{
  "moe_layers": [1, 2, 3, 4, 5, 6, 7, 8, 9, 10, 11, 12, 13],
  "balance_loss": 0.00431,
  "balance_bias": false,
  "init_std_router": 0.00667,
  "lr_router": 0.00212,
  "num_attention_heads": 3,
  "norm_place": "pre",
  "rope_theta": 10000.0,
  "parallel_block": false,
  "init": "normal",
  "warmup_steps": 440,
  "schedule": "wsd",
  "final_lr_fraction": 0.05,
  "train_tokens": 198500000
}
Below are experts of layer 2 (counted from 0) of a mixture-of-experts language model. Rows are named router (the router's row for the expert), gate (a neuron's input weights, with its number), up (a neuron's input weights, with its number) and show model dimensions 0-95. Each number is 500 + 25 x the weight over its row's rms, rounded and kept within 0 to 999. Numbers have three digits each.
After each expert's rows: "gets" lists some tokens that make up at least twice as much of what it gets as of all text. This comes from a sample of Wikipedia text that the model never trained on. Tokens count by the router's weight.

# expert 2
router:464457507518491469453520491481493457512517527532501478526484460528462501452490453469509449506500501532485491480516506507492525485500512499491494548499513498479498486493537545485525456529483514523489470464523497495490523476469462468490509508516432488521467468503488523509493486490473551472
gate0:494469545490511495474532523478477447500468511484488556531477472471501546411470527476491487499522480515452516465518470491509491505495509478479483503502485479468506472559516538514482508500497503493484477485497483482472525481470499469481531494507472517455501456491492510478510472521494525488
up0:509516534481484477494482476456513485494526475504487470490550490513511501456523538534492552472485529515515504496476480467460463550509491467442439464524454521525493483500517556508500518494500467513535507474515489526505497492475487513504502464489478531504526491500475522506538515481514526519
gets: " ", " of", "==", " s", " (", " I"

# expert 5
router:484507519502485514484478514512485506515495457486507498494539500485514465486505530496480502498482458466504477557476535501480461497461488476451489507541464521475494494513460478504514509489496508489478472542498485516512550528553516549554480479474565521491495489504535466491495543503529527513
gate0:489483549461453476524523537483495470491486498482511501524509540453462528477531515462519509509524485490489498466542519482503509515454478519477506461474508505510498449574508519518501531486527496516498493492488452482468532513498503520509494484511516489496512512478484462522468424510504508501
up0:502494475484524485522472455496464474514505535486500464505545487491483499551479536571492529484512493490505514496452454507496490523476494488488463464508453466513481511497503500509483505493467522519503536457506497508492447475526485495512484519491502508504511469494510546497566521512540446494
gets: ")", "\n", "ed", "us", "),", "age"

# expert 6
router:503537496533504497494503514519465457511548493512490510476521492554525480493518499523497492505492473511469472490474537520446522531490570523481493522560520519494463479496459486483496469522491465526513475516502512461493488489514498458518479489481496464526477514503492524488484548470475447474
gate0:500522552512524497529497508519508456533478498503482527518530465439510529474521511508520525499456500518498512482494510485489469456446482477472499497502537477531511489515529545527477495510530485533485508511487480486448506490513562483487493510458487535459449500493534485517480506465508527519
up0:501508539512476503484471468493481530532492487505522467538536509468534474531489523489517527476459519487545525532473454492509488518544498468462493498483451533511487475502510510511510516475475461515493523472510456480495466517518479504513466496501512526485490473482497557535545498474520446506
gets: "ing", "er", "ers", "ed", " he", " it"

# expert 14
router:498530484477479503509516478516524504506467526527520538484462509497515473486507468466484542433467507506480517501482499503491523501488525493491513512485523494513493473531509470546479497520466481479507511508537517499432479493485501438478553554475490514522501500539492506506460457441489498510
gate0:454483499476520478492536546573439444475459500505492510493483496493497544488522529497517457500512519527480511451503483510499486508484508500471515496505511488479515562556518529521459493465504539491494505471521487491507479461521510469496508485486487481488512487499479496529448507496485517522
up0:502514492503519482475472466489471502535523498491516479475516534453527473457468524494537560483480505482558501501458507508455518507472490429476463497524478499534492488500508533490518534497446538497516501503499496521509446473479466513487463514492505483475492504479511499483506493506506533461
gets: "-", "–", "1", " 1", "2", " 2"

# expert 11
router:497578537464484505503488500480495476478509503502555523503515515496522479510477501520534509522542470464494503509516453503526468464512537516505500466493522504481469507480502461477503489544497527564472496503471496461507481565512507534500504509456491474492461499519513514489480505481487542474
gate0:515477543496487470517532522524505461510503527513472543485524500475504543452523487479501487468487513522497458459550504557475492515489467479484529490533524514514485469571498539511552488490504488491497495517519485487489519465474490498506508516491531510470532495461482463533478473532512492496
up0:512561501440510488504501466482492514493493504494510440478516500462504480514477500516539556492487506474547505491518502531491426498474488523506498467521528502468470503492511488484446484482491471500459537510475478466481464521492473495475509492505502519452475487510508535468489528462508505514
gets: " D", " B", " M", " L", " S", " K"

# expert 1
router:549497517499500505513490531471508546498510504483519484548498463466507485524488497481492500511533513492492522542532509498514504524497471510505513495495505469466497452529542502519487513476554505543495507450489482524527492479552486509506505463511540542467544542511534493471559525529527484519
gate0:503472509499492491532528517522460495499503502479492538522509494428473556449498476508480518497515503518473491478504464513538517530473509480480492520469502500491512490523511540552459536521491558467497506501508458519483506464482524499510531509498496514460499520542514515482455491531533470537
up0:511483529501510458458499465488473513506494479507499520513505493498510504502520534514508531518496534456490553515510489513437517491465514518500480415499489466526517482483527536491531516511459488488502542479514521500457454518527513474495465503514497513481489498462529485503540478451473477472
gets: " the", "-", " S", " L", " T", " P"

# expert 8
router:511519548483486480476509515543508512490498537515513478555559455533487476491494511548501500497490518449485487467491534472515509453508515532433475503487484528499512533484502515482475533517522527470503449499531532522494540535496520492525522482500504504517506497522522545495528520503526489503
gate0:495493472502474497507525509537507502445538476505475493501490481487523520439514498500524492499470536497487474489529474522547523543480474508471472488460560520493492480553495502510453463484483513488471528511534466452466501452466483474500502519480475486488513518520521475517489476476488471486
up0:514517493485498492517486474515474477462469513485517486489529497518491528521493537512549562499500485520518499479511538512491464469464543482510496495510467467489503500489478533534514566506493517528502496532531478454490482475509516474546491508527507552443468502508473523493502544488536539500
gets: "\n", "ing", "y", " ", "u", "ed"

# expert 15
router:475517521492515501491473455507458528480517452467522534464495514475509491462511507510514507511485491500499525533516522524477521466513530522541481445530483507522505559466470518497481505431489515496506476509491442517486466500502507566492524527463523484468507523496476488487467496502494499486
gate0:480497514528489518479502471540506444492483467461484539516531492524502498470507506471484503539479493523455461429508500447490504515468479521498499512518504525453515495564506492557500496515486496497478501480510487501490529477460523505505488499523537505500485497496452462542497477500517484545
up0:497480483498503502476495508500493530484481493505531435465494515458500462485489536513492544502477526495554523525490492524485526494486460501476457467514481482504507455515504558481514546494482449439472528470511493481488455484493466484484464486496484521497511533514508500527481506537538521490
gets: " in", ",", " (", " of", " \"", "es"

# expert 0
router:481489466483495500528538491542453522512513518543492455468504524536481554502497511511515506501478551539534524475491478517506512512483485466531500500477512465526481515494507530477507482501548463526454503492512544514489490438510499452475481504501478498541478468504486492520551486482502481485
gate0:454529531482471488485496547518472460505484510495469518480497490495558565467520466522472497505490460494473487459499491486495473487474531500478508500535547509494495475546504519510479503530493510500479477539494496452479521507522550475514526492540499475488527483478493498488444511525474529513
up0:538515511497518447490459501494437474486479483546507477478522476468519515525483515500539521496476465526511499522459488531471470511472468476484469417482504509520489538504480548486476507508507504502504495500523468516476476506523489546532504472498539482512500481508516494489476492493542503534
gets: "i", "a", "an", "o", "h", "b"

# expert 12
router:473484491551492505544502510487489497495473523502461560534496486504483564501543478498486500525543475513489448439526526489515483488486489465532504509508514468502515518517525487531491520468490525449496504529494495529525500457487517518503526482538454529468497502513511454484473516509501526495
gate0:467487519477511458524518482499473454526495492474484546533495468447478550454510508532479516523510498506514482477520512504524519533516506537484503475479489497485527482520496543530477534471490531516494475470518460488508510485486512527525547511530512494430526505497523487499457507529526463482
up0:447525498447536475517501491548493469503510500501493475507513479546521520493453537513491499498482487523530514451505522517513514507530523472488453457464465500532479516490549512503482516471479493519488538509545529507492474488509484462488498467511463502472481486498502513470497530462532498447
gets: ",", "s", " and", "'s", "%", "=="

# expert 9
router:511473483461518505517505474482505455475466491501468489508476507523518508517437506488470516511506541495502505516533440491532500507544475520529506508476459537544523520486478467479525531543440501494514533515450489480467466528495508498478469525495484521520504497483499492513551482489512470516
gate0:494468539527478487520505520540484463512516511473472478542505475500556559437514479473535536494520493512494489518519495517535497530451480495455505480503517481472518448501492527556478518514486525503506511511490483463471497523496489498522505524502506495482475522508467497501455451483517499531
up0:497519513466496495504500506481475496537464498478543433500484470487498471503535514508526535460519520482508480506492489523479481498441459518483490480532449494493472495487510528498502511472487491552509537497498489481511395483509516471522488484477499506489513509503511528488468529489548495498
gets: ".", " a", " at", " in", " his", ":"

# expert 4
router:475516463469522478438474473503476499535559543523534493516527514491516476507498496512535474494528499530518559518498519507534489492474494503473459518462543504470495490484476470497459486504482524489495492576529502489520543497522493519500461532490512476504474496467502507493497514542489498517
gate0:472497480497488490507535490519465494517503523516511568516483510493521540471527492494532509498481500489445464448523496482468472480520504498496497536505537495505525478575536512509476505528469525499458492507493499495469541504510487450507495507510486512475478506471506496555461457461493516468
up0:513504538495479481510503504503506529501513513507514472511505486521563509511512485546522513458522522492533497501507425497466464520491479487459486478497493526522484520505515500503505544438461477518500514445526508496521479507502438460479446497499501512483445484508472517509527520461516495494
gets: ",", " and", " was", " is", "al", "ly"

# expert 10
router:513468500475514536523488497507507514477494490481443515471469518464548497483491510493545465494508499481508488474498521497464487493511499518492522515512471454492494485501500568477524492509520540493528538562526504497518529532475456511507500468481507482479487497447472532516462489563475498527
gate0:473536559512479464475515511510518471488468496509485553555488490500502567470536510501490484473483471471493502485516518518485467470495487535453518510497518484454474513532511513552490526488513546496478496475553474499478492517487514498465525503478482512503519460492505485520536488503519534516
up0:505482521491533485504476465495522473470484501513510471475520494435530516492465450490513524462537565536499505509500492529504505487436466524491465449480511498539500526521490556486488540487461502515512528508513508501501461463520489504478475503515509540476500490504494531459496513504521513504
gets: " |", " the", " to", "|", ":", " The"

# expert 3
router:515528506529506480493509534505528521521512485502538464491527472491450474547548498544477519528443490490516495515484441477513492522513501486468486480482506555501513519500537500497496500540517467496522503430514526496535495514487516521487509475528513453523534502496530543501480474474481514493
gate0:493489498520475496524540536528491453540478480463467536530494519465480525500496527490511521512496498531504477452529462481521527500499489485485497524458521486494523514532522496522480571509469522493524525497532476456477479473474476497489565514536505525469525512492520478467488476474519516495
up0:547506500507544483472451515501475514525504499514512484511549496457480517526502547452521528468494506517514489511519498532471469496484500501491472473508467490576490493552501497507462519483480466498496503484496508488535464488501491505545459505510511526510497516485496511490468565467537480537
gets: " on", "\n", " F", "m", " f", " in"